config = dict(
    d_expert=96,
    d_shared_expert=0,
    router_score='softmax',
    normalize_top_k=False,
    balance_bias=False,
    init_std_router=0.00895,
    lr_router=0.00101,
    vocab_size=2048,
    norm_eps=1e-06,
    tie_embeddings='early',
    train_tokens=638000000,
    steps=4868,
)
Below are experts of layer 2 (counted from 0) of a mixture-of-experts language model. Rows are named router (the router's row for the expert), down (a neuron's output weights, with its number) and show model dimensions 0-223. Each number is 500 + 50 x the weight over its row's rms, rounded and kept within 0 to 999. Numbers have three digits each.
After each expert's rows: "comes before" lists some tokens at least twice as common just after its tokens as in all text. This comes from a sample of Wikipedia text that the model never trained on. Tokens count by the router's weight.

# expert 65
router:454524558561494536453574559561439452547543572457552458457478455421413441592430546547550432444521534483460553455465447535465477527475543537437532470532437441561475514444460495451454564526441529493554541440457557554539447562538439573465457481466434561537547549527453498436526538424465411554489440531453449424462436525490419443544435549557560440457439544466540550543523445541461556545439529431406550448433560582453567541449561550547570534528447463445457529435482454467434458443442471521500468561452456462443555552454472575435565464472555547526435544443561529549485462533427458541541540412531454558549556549492464570445553576492445549499463546478541563565540442485462558433554
down0:552517486524427545534516479520441481591432572473508512518426492462553501464603461475553502467521528467420478445492535486501511528477344521485525551509540540593430529436530565497528509491578489423431497430551565445518576597419490463481444594476540521567497485481492468550528478523466563459451438541570519477558553485445514504450466570515555466525497469579484521582483493494553471492541539564624517540479488512518475443531462519456400552542387523600503522530528557429509477494545458538572528455527453555463536534503529578538509521542482559457527569440548427405497484583562417483525509448449437444387381495346450566477491576491478486547558463484540506505483500498495656553462
down1:480537498541521561417546574590473394431516442581539558627501403468474545534424514508501555467472460515558485541540518481525558527394488550537531429402541490478507574505460526485446428506537505508525613510486481448486499509514605530434408528469495513483606532588424487405568408450542505466501564567561454470484428508533458506500557546527442521500537565501531439473523460522454514551486536447511525522519447495479491550501552539468537518546500453438481515518403540525561468519505540518474399551509445395444441524468402467562388479562543523497521463506426531407457468559482600454642425474578591549457500519499463532514434521410454441552497533476507490522516481483512385455542
down2:386549458512483471475572491463516534531510386619569493487579465460548466530544449530535556514543451529455434539522430458504510510457561534554614448457475518514481482488505527454494452487514530570501503494457498418502574574438568475529520549506522481538492494606525532511507541443609601543489580478528516531498500464438441476542585541564353430551444500463609535534531577528490473351595455532489457543513503514479527481521503472524527539568488490462538506468510578539453456451472529516385480495473451449546511429520531488525487501392617440478464464569379557475518487530543500405548580558601403445485517618505437499523556437517511540500574463476495499543518477562482497552437
down3:460512428514586494498408569424426441492564613526536469470515486428517549479514488501495456542483499512493504497490502417496562622445496481424518475584569483645384470448557501442482504463459446509542453509510533458470490453408367458548458505454517514481504558404564475464515520479539477566501531511504542484465486571477503533450441444439529448517500499498518457542444525579553558535416487466440547489422452486555596450538461543557521660514520495527474603519509522501564519460471444480542548483536485456466473511436437530561553483526487523484474526526416573522615501437415594593514488428489533450419474572489559456511525628563489511444562475559483512469396497520523486580430
down4:497449546410479473493489474440558513413517532448466515509572520570589517483493446463491526494522392489493509571585439509495438525503405378487544484622568570533525467422461465544467535528532455502489525540531462449526601540586596511495456553435369470479530536502556551503490596486474457505516531536639505398609448517557447486542514554495526512433497520474474528539458417479536486534547480542420502552467493524485364450445516477558417385569573475547458565495462541509471522534389510573498485507449565451518445417426457529577523523471518541462529544494523492455512488562532475409491517553438531489480539424492496510595570537462532517441516509428615491476492493517530520590449
down5:573534432497445479512364453494571483397546426514431428476525589576432497555462530539468612550472536474560367430503549470443378599494522416542479518558484456498512486427560442452505505520516486518556465443600439435559503529502522605415503538476612441463488491493557479600496527476468563379498554534467538489401556451587478465447483511410489437529541538435485544434516456444484412517489479551458502564511484483446541519566477435568506541504569498515500513527489534515399501468468460473534596554494498520523485453443572598493454421419552472545426497510483553516486442615505467487433460561491529504522440498473477477529535476496428508490485504476503478501470474420468559560455
comes before: "0", " |", " ", "|", "1", "3"

# expert 0
router:437509558554467565459550546548474438561557563452542477453503476434434452531438570561570476438529493438435543465445471523480444507440549530448566490524454451560438486432439441452442536555438567481564563451441542564553449538539439543444446450453472560524549561529463545472539562454461429548473446543446448436474450557477458448534436563545580453441442552424547533559510446534465552543424542459447529430437554544439559547482550564560543562564453464454463550437489434439435425462452455509516444560464464436437557589499459548454556442467543579539458583447571541535477442528461469520547533464515464563540537534448474529474558565458434578453445567460548551563530480453434549469556
down1:533456504542490519438481474455541434505454500521515561488499551541575540427484525475580519419523461456412496450566587550468623406504430520547480498424609503482507450544477579423422535518488558480583515581460488521577458647552482515480476552345612511524557504525492476460472483488529552660504495528583437502531522448420523562514558526524547540507508508482420433442587468501492526558496495532441465464523485443543454462514391466464445507486433481537516453477513465472542401496465412500469414492513526536552451569540480527522536573557618487559462449543468484561501461485511481487467456556443428524499462565585572488510460547469545432520470574482414516482536569460509514409499
down2:516481549507500518455518546564534538463400510484490480490479491532509487552537495574545457512445358443512422548481539494511496553541554510531450480497465629465530592491499560527489499536645551541448495517527438508569508485484567598549550476566537564433563500560566480571513472516557471494472449590514487484560573472515546528549539519458502375605525425571439545426541534500477483499592484436536516508388593412514541570403568530482509463529390671503436456473504500497492493539579526520469551469508464486499566492471543419504467525454484507529579488520498626568410516527559565399501578567437532561593487509499548527495479474534512517541478528475516485498427435511533480559472
down3:514508517525520509448533389583507431478469547469448542389499494482574534516502537497526397617494471497410596499469500509434486440479525484510581423427608530539497514491551479462471435594509424561570496525516426554530487531480512458497493467570575474557587511450479532540513426540475514446531566478370449508446472522492509432472450430431536407538430497523406489499478514406447527470468479552454476493551413562552516485479398531505530495468582475475418515455377494473508510441514438495562481550473505515528504534558490420396503467483443409452438441543525449490426511609506430453525425555575514444404510417448451492499502554539541517442463459422436479490545527412450514532551
down4:492551591417494515494540613485447496368503542494538531549492549497531471502440537545555559465419481435467546567457548487439467541461484472534580506599540485504559479571562523507413543490479458571501457462528451545540434471503457470478560484425489515513499603488344336419472484511513513508528500497505471537564535525523532508516376558639578488461501436512511539460522386516444463478523522492500497489501441485510558585394458563438470529497480538506466555468622525445524571467493524414496542486529593465497509495476478464440561514561557619487415419524558432454509499506518478475404491451484435475491493568434467521532574567503521597430455508457470484499431513512497579472509
down5:347458514501452473571403405494448504368526530463548463516531563510468569453475551530479443579458471500677527585429451481480492561507519555587495519496518478474426494385518523440460679451528499497493420493450553528543466459506443565503478437452482488387617476487515499513516422564501551548502547546465536548523430483471452503431503482591507405485608541477499493520503417569491504456418485559483487485471542524458491437596516530443481576455460577562510545567529502499492547505549523523584471523554495577545435469493495532503466423521518475518471488474522532540589491491470498538461503498385525526521552564425497506522456496490486484462494504501526548512467403373531549514525
down6:502457496536517433564535479493493537402513585475518566447487532590545521513445431480502493485454464558511468405465579397469553473527538387513471445521540602444499580563447417489548486481601451540501471553393603470532572403530460475464499497544496480470485575534593461553577608494524508483518538559490496563570602490469529491524506541475404460456428518540506537464507498481532558548414436530539489478447543517484437495517517522561478452573512479505458408468502418559475439506495551439493491466455480432535496549472596554434400566573481453498518484413546453588523496562550570447443439451464542465535500444446445575500509569566508386517461502473415385499531518464445442526491
comes before: "-", "ered", "ect", "ed", "ablished", "°N"

# expert 162
router:425509541534454544441569545525461458571540546470546481459436452448450439560451556554550432436537571458434542434465476551472445539428559547443561429549448450550456475439447400457461534526460538491549553441468566551547431532542436555450458485441447545542551555533486478440531561449442528550480442530440454449476442514473437444515453522538554439469419566431553526562459465541441532568421562457428544446424552572441545534471545541542559554517464464445438545437508469487431427436434456518521438529445433430424559565475442567441553445462560543539453545457553532575476450545445446532542551524545425551562538530525460537438538554459455551502460553453540555564554475483457542453554
down0:461522510487484516515510527510512436516497491466559575473506573535524528520604542461421482566535464521443425490396472546516489570439498508574533413503398517557569491538466558508438438452495432491528511490553546522553506624566447483572509507536550462534541445525524513495534563406462483578482493513405436514519501515526462489601480460616536397489534539665472446484460598519425565452471472599449596475481469480524439492457501484623446517506440548501494459514400619458551511427454489531573547480427509521467521453431516517486481534488520461488511529427456369508528509566573506536506493531484549446442514494490487489617404445457395490543546543514498503577487498434414495513546
down1:441498486479460529457570440470514545408499513441580479441505490517452495459509510500452476543491573558503505459535578372492537518454499525510540527517495481425501448567475562496512548519622470520580464541549527399513517529549488526498506588536541439421415481510501530549466405492480528548383513504485506420471496448536504534480462432553440475497394383366590490395444478483559528459525531549525498530459572511546555496518520497474468531483579570495438520509531528461457441577541314488518521489520528386546512519488525503550487512477512454560533514360510469362449480441454513461491513575456519506567469506461548471444559452428488582433548488514474476464491543517540540516347
down2:542468508562478541532484458464372483523432402482575477487558519511577470531473510505507521632542376457449502463556521441531455450546379459521517566459396540545504462508437444483510515520468472574520451563486533605499463532488459480501534473482547599512448440513504429540485563436472494506608423551617510515494448504463489425528582440451470465569537483626544452484452501543516495460496418457517484549440575464568517494441535516600465400506528479528479484468506534530542539438554582411440426527522427510440522385622486510508438450505530514546464450489476550449483392492525583499534571481505517490463483558503483557525572494453601437462577494406513537488469493446476485499554
down3:496503510507552505502564513480473445598580545498557505477532484525541523500559521424478488443543529438512606548458391540525461466418477474437473461492526598552457444530409493523469473444580435529591539548503519558473558551506539492602505486468491513479470443446514531516507470493480562464497497482449436588469477449447554522550509368513548416455492538499566527642508597527514508510490474530442625436453570529548542571422425497577553480463511446410491547479442430398572538449557560485546453505474500450426499463514450561541634503522498445536476405547581553515520404476529458571536551496466506533456524440467451443402534514454526516481554513491485485462524473367447410514478
down4:538438463565478510537458625491509483477524413451495396449490476606504610521567495471530518524429390568417468548462520437388479476501383452535558498416533587623536511530517500480542536529484391476448548491568513498520538573482542536486527468485490507528505564497510522582532488448508457466398446531397459524614439483479402588540519523543617483460517521584536617527574461476554452473502459523502477477495483544431470471513487428504537462550388492538517495406509506453526544493553619447491558578455492476501551479510573530479475461441443515494551448506493532528426487491528474460480470355543553517529461535499474524620515572520575505446481482505524486518488425500464502484542
down5:525499552496493469533493415524514444458492538476430513482562535481429514551586500511489509504559426498473548434444465530502458486568431455451547485521594484520503586505506448505422505424450528462454497505600582446605477581474533560437605502472524538434433521457517475408502496418539512490502459413411548546498524420552507592531476412544486477486500388503517447512438501487474530541486476541402573468485427447505567453540479425538510656460515496559587564493461497427522454557567469523491541447558412442567596519520561491580441523405518452481486442481475475466607463403543554496405458511500561410453488541498553514503539363449525592505494478453463515484521497468539565515476
comes before: "stem", " the", "ed", "n", "m", "ach"

# expert 191
router:512494514500579518563529521533392500505529469447626482520667484434388522456543461534533447519629568511424643481465481472473508519447481507498573399493512490533503336484562545515510482458436533503552526415516493472548475540514519509511506526497469478548504492498477619526632630503478402506433436465375469516401459608546451496479457518551468508520505526501534571477449481576463481491518523543519567510525527477549464558499523587629508497564433454525467580479466484457519404525511497452566467561446526472473522475442497457464506532443499515547498476427537533510451446518478481554545520538589516535520492481498561536469531461399476568482468505479503510492560529429444491490595
down0:424605510566491503514500522553501371488429460472617403525461414434536542428575440499544423556604510492523542511431475444448553490484453518604495491451483535492534455552541406498611490561532434523412555515485532511481457604531553584495463496532517460586547445445522394508435527535525493499472542564396508545520460476463537548484535478485442432514549460514381518488464538464405431468527585480467520494388536437545456527460449497560439484537445525517460517542424534520530456510539456540551584479550482540509544570425521487522515515522465463508609537440519519528450414490545472432476586458555471433395465420517491466559483487555481513480409453551509471551463482483437543561541
down1:584562429525530482488642403544429503361485504466599506565533410563540531490506532473532505481453606552609483437440543496395487460498413490500431483519562483514443443401526523522495477522499412481544592512522495458511478511582485521582573539463607423527522514583433465460588437501466486511540414541532496412493462491439468497519461507495422446513484467465510523438420417517539427547479451537561509398457480451489460535556471588483492495519578448584531528502405592530531475494530492552447422483498481409484461465459483546506484546460477461453493510444506461458535437521473510402424551548522592516452438552433511527467441493503548535543458440483468456496471522522511431388510
down2:566438464479442505471513538546499438386509368474424492513546489478565477503408472550515527506412449493530454495441556455492494472557400455504517545503500478508540469529524483496449516560500495482542485564489505459506534494558541513488575523562507536519443440503494504459405562447506530516480512564503532464497497529541535466507514548504530526577447397658420521528484524528538399463515462514434554554523615448546462405430452473508520533491491617543483448563512444633418468466554478462507457484543503583505546509561584414485433461499466537603436488575459604487558405483570571504543533510523510509508548584580504553444551502637505450474502550602527537586491431398548520488504
down3:381605446500494515511411478482549464496540495588553493426479548424582456464558540488475432488401576442472517456480534556524414464479473412486553583584579520529478473446527437515571508464522504362592511451531456504576541410554468559488517442587503495566485538565466469441515466525567457587512466503449497640468488504483510473523518465509554516457474581431529462431538526472535468573503436501478485581478459512544529475639509505470579476520469465516524540428507453403522505373512509450417471497602472441480471482500500535551469509462518485482478438533476522485451421494497499460517485467529559552305504549449500463555475591504521550494488462457492390497477539456478472476447
down4:417388661530530546456490601564581451447507521444475475475534522509589511472533494500532552457502451517500484471519584492488486517516461496522578465450554568492486588490428471434501541642422506479477519415529478477455556532539526529516560480496474555563552568533423395426502542500597430510569457464536480532522497567463452459485483522576565527456670531411493466485492466529567489507496417465458527508481445494483492463506457487566533505401404483575572602495545503431534478473537630457556546533568455407547430533501457515475534448492488419514467470508465496500476422517482514499460491497473508509488474465449559495469535430380608527449492589525615456490516490469484515545469
down5:570465481513472489520479538501474515578463501440469434482476469471464493496499543555503503452478560478464568443419416480444457495590568496497627448433545484556469448375548530515466554524514565500484470415542416455532500485474439500456500571416429601438477426418499618505474496517470471516467457535440516576583616461575525560576410501480514386395551480483464487413551549475489482516490505543523582538424543573523546462476551526569460590409509492511486479478448556490455597451585487417486560532544484468551480587480518547591486469462442543566466499507458598481491406480479526419451437526464611483418601501508495510508460528496532572482520515510523524566528481529565467461535
comes before: "ed", "ing", "s", " in", " as", " of"

# expert 79
router:455543530564488561455554543567460441564564540476534458436519452445464435555459565539565415446562534458460557452456434523471463473455534546437547457522441432551467483450457458461443530537449571480562525463432552552547448545558434565452460479444442555545550561569453475466547514448461464543469424560439476420457428537453454453507448526558576431437450554439523530535485452551431554544435544459409577445434555554456565551530547522554544535520440446462440548418512443481433476451433451515495444563466481439436557556455422565455586453460577547552447562436556514528476476556470471535543543439554466568521562509487457582480547557493434535462441570491545561557511452468476568455547
down0:562468478403511486388466462511456488519435466487535569479437492473404526412557462492579489546530487507539552427533464556472457516447546500583501589454593548454410518584490486515530560603521518568560556460465579451535462525564506465494484408494551478515543585480408544601450555508512507432502407509453503469549441440567553478517539569465541463575484417516458472570488489396541481422588511494516469572588463455542437511509539506549438549435537562491458514502502590497467557455501471544489546546472485438429456578522564504484504505381500467444481580443516553510441461583526517549516544563494532466552428431479488610545457460504521565518542536466547468542535448398513624543481
down1:495504487564413450387500389498486441470505541438469433506549517493463486580532537486462542429490563509566508509529491453414546584610423508550466491375563451468512532480548533597548496520505474438540446486555516476551519479584488547519522547470503519345519421564530490476490388488503486473515598471636439507480421524492546493599556526503440436521508505514508515495524447526545442435515532503505488464429506491488509490585457550513466544568469433596573528453454594557480496490447434533519475438475450570559505453508419516455535528467485406537483559530566526393520581545488414506559538479538517530556437476439530607516483590426514538422559473540533462596523571464463542513459
down2:487475537537528554449518536536571456488490501426436377575491554383551500553511447549598469469478486471496451529553521543517459457443484548478500529538491576508510584549487481480614401525456513507496511533459488482411566431481474504628409461488510562512493514482443647517506449466452507421512435581531465543416485540551600495449513515493506492533531584444447424484525538603415490549488476554522534492427506534571573548533461563466580469416455493498564447498459575515552521487526530548502469450496462526565493557504521569536479454610448490504385528570563518463551480543453572406499508547599517481451432541459553456562593472468539420496489450523542598493453508539486477498398
down3:454508507575502472438504467477530494467533484520452487443573492406530589542566523577508520480426515480462555440483602490602503506476540482494524563494527505470524519497534393506491492546506465514547433496506487569581516511519496550502497474574545510463601433545584583388438554553542590532483546469580464634532488480476522462496541404519569462462494640521484448399398550479566526538577465518473592505482394584488469457562507468579496510534486602580576567506519588408488474462434448533505525487537430389516524552505469456501474447511544462495556342403459517450463442435501552471534538482515482481461505493422493471592476465461490500468494496429515530422545492534508536523441
down4:494566515459446598587463526438502483599522407489500483504442521512490511542484532434529530489460512462435501516524534520406561477517563524523527522537414498471599475513572561474443537509496523538508514428480514476472426544542501479495454481505516594475541429537474415498469551485511472461471555497469520563461596469548524603477455561524482465511513488486417480489405492508449481530543451549432562443466450560517402423411589548455514505508540519520514546396506516472429537508478555424472410498511435644399612557488565522420521468405528458579526574527405498484493488502377478511560562554469519427454473528431466610430538524505506594547497575577609437439463521448506564477511
down5:535458529480449490471531530441554570475536465534422457471514516486487459506506495633524460484457463493502545468428445488444563386525535437542470406519452510518424516454537565522501520436511559491497553418494462440553441533582507549448517511523526559516532511456590505576467492550475548410438484486427565467450548455503521614583459474470509498515508410497494563487465490496533368411515464521534570535386537539493468492504543546585574546421412487515606495555504476439341504508596444569542545425491490457529496516514498450457579437459495473467474448369440465449504569435494503455456518427486578451430495511483467484536538374531536569513430457480452529500504507590502447512588
comes before: " the", "|", " was", " had", " were", " would"

# expert 95
router:541524590536635481397477542598475472492536601480548429511518474538441449495480506502515528417463576494514508444477527622431501544497508476473514474461462423484522471494505437471538520507489469532499471455494527486524359510516464534451501385458489493533487604532477507451488496507455513484501545518441502548495519650507551494478493501508515515496476456500533500524503498616512585607515606350562499529451504475466512548605539537466526497510437462433496547434623435470518520467531409566563460450503511469495498533500509521502547394462560609547480562482465486573440439640509515527486519493518491469550616573337526498521489481486492493445516485551494511505593433608506519517517
down0:476540518501399468399430546613477448530533486470538427505551499513600506459524474435520445518462513413508489442385538427427493517452475476609544507542444482563430488470534508531543431549496642415521551427549572412493577522478500470475500489522467501505553503501569492515494560534497546565496592622421538457523499541505462414462523539445425487479511448544360527519514498398488436470539515601464546555465502450579459492499539549588507470499499425508471568454444454365443448410531553524536460552509421466463510567521459516521581466486475533477451551479467467541430507530515478499469503493544538501418461509457460547563461490608539500509472522565533508600525414456463560551543
down1:462569472515542470412675492489517501467348545504479436564477440550589530510452543521496584532453555512514451464524457477454493612487446478464491509486556438525561435466508507600473502452568440421557490603480503477514461433586540468605479543515562490500514527539478398497532479468559501570510458521568489416531502458431475505473490467517521508474431494409523603454499443459535522475511553518562464458499494597567449419499370543574533424510542429501490568432455526636560475466518441414489518494499534400544454555550420532495435488478512530460498522489498527462471430555611532564468489570580509433519469545478499518437529477488544483566480471501568514480478586532491471510422
down2:474496508466447428537448377570489502451470399465557463535575516494524553518525413596486429460486473525632510558433590506554458518508514380504526534435563555530526476529570446578442478486568510469475454502474514535545624485470490482498540505472623484573538476456499532480437598449483526504483563506521586514485564532466552432486566482449441465585463494542479457526446551594480432414548475564473531438478480491527587480536430525517533493471519583553521532522447461617548525428555474438579429523509476520488433475479461552449395436478607472478508516497460598497504476515580469369556520465540466540520519521444485442519548481414540474506510556499523557618489509535499410467484
down3:475535518482574540506505543490465525438503543500481541348480545340518500509497505483522416520580514468582564499502474475530491543529494358525564546537564525474502433421507464664444416535505482522539586520546439382515520401460474564571547486524521467476504486524531516459465540549517459410470522520521558548442505513483530498474515480520530522514532576474554552419559514564474431545568522454438567464489435432475483474546467534440474552487525458504570629494473534417542463393525541487546443437488485458447473508506478591441560523481514457564584522557508507541559444429493532492484561386484555493414562448404510398505383522483503489463508405573511442522515495523467488464469
down4:510424469527588448453484491473523497588567469452506500551540515363570572457485549518522538448470422526487536566471644529487483627518448447542505500495543508657477562523469529503435482521464601350487541455561489413546582490498625448444462443565435483562441549546447449544519533456561446533515491543515474506517499461501460559539420519493563499529526555488477463506395474541557452601482496479502527545452406505517496515443515479551542504479492448586460546528519531542518601421506518605539447457553487513479486530584424611519533474567482549517561495560532548436516537486484536584491593507551521499491534549495554464519532532479540479542479468515465538594464541488384486538536
down5:562490529566525573493490512490482507492412477436484464521340495486481518571475491515519610455421520433462529539475495500520426534511499467532436486389518500421540536438495453476429570484555582504489567472444412490536433584459532585394413585497441493493519512503568529532518554560450565538481501562445521505507560558581517602551481442493560460451535517438476506539608490522464566624438550641451568508447576474541519497520485426490477524537455536478494558532554487445459579420542410516529597477542484458521447453510471548527479514521475553558519573457395438536486452507469443474521547429512495478498504587471570488440501389453510470569548498428515455518516475510533416527583
comes before: " the", " a", " his", " The", " be", " \""

# expert 151
router:444529565547507536471572558545458457570551550452534438441475461432453424555470573558544451431513551443434556465465445534447476546452574550450532450541459453546459498442455373438463533554434530477539546436447560540563441554546421562462447451464464573548556556551492475458532524478458426556465451548460454434457427521454455442496457539549560426448486552452561538526450461536451548558433552467419534416418542558477536550434559548560559529533459462448440541436506455473437424447459466515500464552475423438440548526448432557446561444470533544546430561427523550514476480550446476552543548436519437557545527536499465580457565544458443535473447572467554539564551471516448560474541
down0:489482417528486396525425380535435452501502522534609544521496432413490544445557500509532534565556548450442471393338546500545481562498435514498480499550501508523502483426559513493590510493460512448505517503434432487527518535515597406513425500528569503522518569364555537537435517482527495508506510484478452501541462574524463412441415483525454446491426485505448518506496544523509521431554559459461508518523517530558445551498569539554436459533521577563556489504422493482565498516519529594387591556483489523502486459503544654556517499463464450542590511515570438468519572477540501476435537549430634511513485400573463486413506426509505554542457564513497524501487586499443459536451
down1:469493384446560551509613524489424405452485490499594479547570473474518479519544538490568428489509454453484552430579515484543421544494557541534505483449544455396466549459438504554465440547425467479540508485507494549461504563663481510464524546435485453421497533495539476496512502475492528496432454506560520422594550549462418458513453527572440409598445480585551443581492464508497503500489460462446505452466528515499390576510572586490478527567483451493476558554501454470542492560553502482546426561586411496499505473493445486557500454503561507535421407500492481524420472521491462502416429546627472530487480538417424525453564402464458540500505482506487518437411508515467418567612
down2:529493575547502524484430509603483472419458495454498435472510486393478528561452496537515475545477513526505583548443516530540523509488539527481561470529470490501469510494537581520525448469532472532474498492463489509388523545522495542516584573436566587567488568579506498464559548482509483538529503578515487576513493570425484476512488488457447457579441472565611421499552569552525579479494566537486556465423527448525548603456520542423500537533566451458518510487422504426416437480681512491383525486519523534474564465591564469528506462624423460486506464584461477521581534473577519455549443368490486461429543547470543460572592484483528414494476503448572514561551482524443371494532
down3:478511397454551581497545515590523443500431535505462465473516455521526560544525553457555484510412441505501610534444475428605454571526450605439474563565540490459603401514423481525569449482504502471506499541469562520591474506474482562447451494608565503457513490461450629473439483504547594562504447573422471554494510428466433567444395456541519561502488570471496516454618486458542495390464490433438516488519502533575497527576455384497582572468539475498475490485482475461494498436466515523481470513539469458462565528449446485526448497445518484580462551548512479452500485454545544552457465551558471504487569451513527580469495434562535485442536430461461345465503433517579556516486
down4:495434489517439523532521482498507462509486432472497426497524430546524584431497470498586588517524459493473443489517438578555480541439499423510468554499530512398467530552485525456466498560439521453518575567535507517435554515397476642511495474522443518545468495557570412504525413528538409551434535439532562512511586511417595479550464395502527478540595531408466430455518485529497417510549483465454464500511438419566464545433530455548562545537516459409475517524392508496575520360591540561462578504531503457487479580595452550476506413521431500503450547520443452496550495465485482564465582486483544553454528491499504504498537501444457524531532410551496564483537480534365443531618
down5:537469425475609504532356482493457481547487441507458422491461475459441503450460476551554490579443546518595499482464465469515505484485515500462466511456473494610502508462555471504514466526476502573526454497541435550462457425505536404457533494484575550549537456507527506407464417428468533448594529459438553514529627503520544618491527497436501439508529585455498586536519501466547474589437479523411450511478561529460534424571525437539476575512537563420489573550510438474481514481473414453491423458583498505528524515449499609503550390507531482520460598550425517485526344605524515512578564446524556476481463443426509518563490514457485595546536423485479531566548518495484460565582
comes before: "1", "2", "-", " the", " is", " was"

# expert 134
router:513573487547473481577504554531349493561560469520507509509639531446395506488553532517526510467482603483463529463477497507445561488479484594501473445510517485515535369501612645513408507610521556534484518507480486503531461509552548490456480514443513495580534473487404579474527608440525530541497555591500437457443512604516515525534496501433568492486511486530479530553516449493485529546502505534550542383534627512526416613437469580529506527564489507493422531515539409565521454491476499483610431505411508541444529488512470471493494520564524524543478478494584516493362470587474452551625553503499475502520472467589488491524479482479468493459508504509484484515523492359540499475558
down0:533514532510443482533500480466440391399529565466517505461498529434575519436566522510508447479566517579517587475394575469508461451466478564633515440514560543583428456442569488502500411564418582460585519529578554524466542461562613490391420493471507451450481426468492478432538495390450484522438466524506537465480470555533484521521514550564491452531496451535372537506483577470491455519524499524507585490471580567579412511463528560482534506473517488484539489497501508451442544465549502482540583519511509464525571514458470445503525484473443510497457595500545451577398420567508424424506552420518503511456527450574509438552506415564427484468499550594562432563492562575546546476541
down1:458652520426521520471608485421565536419485558490540518476520530497484474447480569476513464474403532516483503430443474459440552537579435523469568453447467523499507471510530538475482472563584480490562506543513487516463365429491515499604540504460456437486610498521436474501433553451449418431491491580491437475535576506461503526451454618497449492495459455467529438481519403536516462623513515503487533471528587459449454441636453528553491530461498450452531527537502510561542462438511534540509524598493429418496494506549534532573525496519457447465547528378551502416471477584485469508391429522557522515459418556511486534471582485461624514429520393517531423514469493524433515453478
down2:496432430489533480537488530498487514481483565514500527457493493489461422542562504571538468542444470556639521483487564508495464475584561468551549528556551513534471358573554478475492408536507538507465488517610454450503619550543514468426535573461467482420596532472541513506499533450450514528506471556548466470528479567582478456464511494461514478486459472541494516531453526469485482497493482535527590534384627516498620470516456566476465512398434546535498467516495473533513538397485514418549567603497489466531515461505425471428422551544520471522468399655377570436521451453470510487646498526507504499464471601557557493487425525504611429498455479476522528509487403510500496448540
down3:442583440536533543501535455484557512574535474531514564446515490450500522497505488413527370474403550490522589489522458453569519515514527407428493598502542614575509503489532459459578519494526536414544464542516546482507519513456468485490598479600518514529578593555509425418529427446509478539475516491512531513468471501493471434533534526570463551500489479446604469449453528563529483441506434425536506465555432537629527488595503512527495534491492467536513531438521429470485509423496523458387397536558475422490502509489409613490562467411583541459434406503518588550450457431493456483539462536499486535451542539489467501600414536482528575478512440393440387529481539561476433526533
down4:485438485450601456551510567514503472425491467514507491576501517522535543463582522521449562423411490540498483446480528465477508537524501540556530616476489536484424451524517620485481526527437567494552487557548494452517591444588485481475507525505496536475524544454530422557554466484461457483534508459522436555581445488477413401512456567519592497504491552467568535443464443678568437530479440480462471389457443508475486403419535423501575431485482476531473577489514543472478567525527500494486558561511626474463496561432470591612550440550428504585447484516481525503534411539492539390521577452490496490447524505430481449483571501470478510485514480480637515460526513473430544559599
down5:536518463523543493482514509574519475465452508521537521457491448584512517571478517621494507474499516450531541506495472525456528523494567492475662500526516515503474537410466558438464535498518534482416475446518441443512420448478481451489470539461468510546499512482524539496533526585515532444532410595475619545451554443493487593584486451446645476485554480469516506455596521519509473510499480613446522579435516655524602468577484538552519628415436484481538514427530525486417520450581420515615539472549553426549484496508527582528464467486465460536522571481384529442460348558530518489477489593518498488464507574401505465501516458438591476511532493495472561545468492477498492507547
comes before: " of", "s", ",", " and", " in", "ician"